config = dict(
    hidden_size=448,
    n_experts=32,
    hidden_act='reglu',
    balance_loss=0.000351,
    balance_bias=True,
    norm_eps=1e-06,
    learning_rate=0.00105,
    max_seq_len=1024,
)
Below are experts of layer 8 (counted from 0) of a mixture-of-experts language model. Rows are named gate (a neuron's input weights, with its number), up (a neuron's input weights, with its number) and show model dimensions 0-111. Each number is 128 + 24 x the weight over its row's rms, rounded and kept within 0 to 255. Numbers have three digits each.
Before each expert's rows: "gets" lists some tokens that make up at least twice as much of what it gets as of all text. This comes from a sample of Wikipedia text that the model never trained on. Tokens count by the router's weight.

# expert 12
gets: "ed", " by", " of", "ing", " with", " on"
gate2:131113147084112119149131148097116099120186144138123126134139164163123122142141141131083149118177147126120125119188138131171123122128161113160111110093168101116131139139132110113140120136090115146097128149129097091173118171133094141148125130110162068127152126118177134099154173131158083131151154142176147143107162121098083104105110137047
up2:132148146171117147092119150099148128110230167068132125114098171152127154123142112161097122125133148122157141105124131117093128116128095123143172115095078137133101163142145112166145165111129128119155123094095166140151121083133115124124132147121125109142118101154135154149143143125128132124117136143134127134119127100132123161148106119134

# expert 13
gets: "s", ".", "d", "y", "t", "er"
gate0:097134164138132138125140090137149113150143140095139152140118115142099144141094115075116104141114098150105123110180142130143090149146157130081128096111144120130110142083142140127132105102132147150155133110122159106158160092149115134124118113150139111171139126112158108129160123156139092113144144102132167125168121111127163157078146114150
up0:106111127153126126179127125158108134107131119134166163157177125089105129097128143152124157146108123130099062146130137159151115146180094107134118158119087139138097119150116131094102161132143055120112113152126125101106115113118149127183128109110181119119108143122125136100120140147130156150086120138134115187136132119090109116147136095135

# expert 29
gets: "9", "1", "0", "2", "8", "7"
gate11:151117144147127124139155135138115152151124153164130139145139130134107092116114121106126135114171156088133126110147143135144176143137144096116129127175107117159131131174112147114138173102127133152115123115113135176186133123111119123124139127080140132134104130094135119150108125073087120147150129132133129111136130084141130114163138134133
up11:172117137081091112154117113109141130105144086127109114169144151137099181132078088109118134110119147095134079181135122119133152104124159162149136130154121092142122135119131137126120133172183183142138119136169157100154161118136158094167108122131125105089110148134155187105098088126120100104141132155144069132132126125138112104109141135138

# expert 28
gets: " the", " his", "1", " a", " first", " their"
gate0:097138142114129125126132149088143130166123109168140099118086113150132100140087167121124061141109101154116134144101082137133117141159115090114121130142159118085102064132126134141125143105060171132119133124107153165113114138154122076085123090151110121100151115140109109112147137111087151128158117108122178143099119104156138127135129090121
up0:149158118108108122105109108100129117136148106134126141136161174129120124126098131147077091129092138167122194068107108168134174138165121101126151126117156114138102098114113160142133110107115129128145141124112110100101131149113153120075074096134130122105106114107110145052105158136137110117126127108119133110122159113115089087117136127130

# expert 26
gets: " in", " to", " of", " was", " is", " for"
gate2:120146115152111126161144139112178149116126117110096161117094092113132093160137100123080147119135163116142142096109116185100098150121102170074140127117125103166152124147147116113154116102083145083113109168130139121156104114114125137139136099099108094116118146150158145124133096085101110141156127140157130081132140112099098117166117135154
up2:156111111088123138133163117126110105128152089137092162153118162119088115142118131170109136124126138151105137121139093146127125124109141110189151121103144123141159091111163144143102165134127160097107113151124109136148147088119122160121126108105111115112118154107123137106117134135126131121146150107151179142100115117106128117170114111086

# expert 31
gets: "s", "er", " film", "ers", "ing", " team"
gate2:146110100127158121133077115139056105129158117118167137121142152134098145089133139141108122098114116125107159132122150111172112138100129139115156156145101122136078141117159130119104131110097115154130116106124128130145140117114071133120140145133122091124143106125139133151119098099127165140100092121112118114145139177104165128106128125152
up2:115151163126110149144170099136147132112168156104106119131105131120077142143137124128125104192142133119119084112134121137165135110141110153088116111151110158153170121131113108097129133112126139140130119116100107133116133137136128115138154136142144127079166121118164155165151137129116128122079082124164149117146098123130124154131114131137

# expert 5
gets: "\n", "(", " species", "ox", "_{", " N"
gate2:102108115149107105146127131089121136134120079128121139108122156124111148123131144149127120117118104097134103139172107093079119128149097102141120107129140123126139132089112102134101132171089143195117139111117093161141119141118150169098151117159112145105114112158130119113147171113112122122128071113134149120136128108151145128069147111176
up2:123126138138107131135132115127141157128123120126119149112147091098142147144137143049119112140158132140136106173095134133118159164146167110148128166101132075105105141117135145149109100139159101098130129170084147136155124149146104143143148115085130114154175116135133117129129126129177148083120121152091136128160111113107081152130142149126

# expert 6
gets: "s", ")", "e", "ton", "es", "a"
gate2:113147133148136163088120154121086140126169101098116124108166152118113101111129068110120081161124092168150150169155116140145104161134119154142085139095160132125111136132154131137107113137106084132108129115124125153128116155156125134101121149130128150129147101083168135151137124164112137170134131118165152145153117149150122184114094171109
up2:123119128064047100135153109113129134086102103086092101104119082156094150148139090115138123118115163097118116150155170114124113179093160111120114123120183145172172149137127139151124119133143171124112163130125133105097100143115119116155096107114109120163103123103155131129125122139111080136143137138184089102157150124148129117176104146114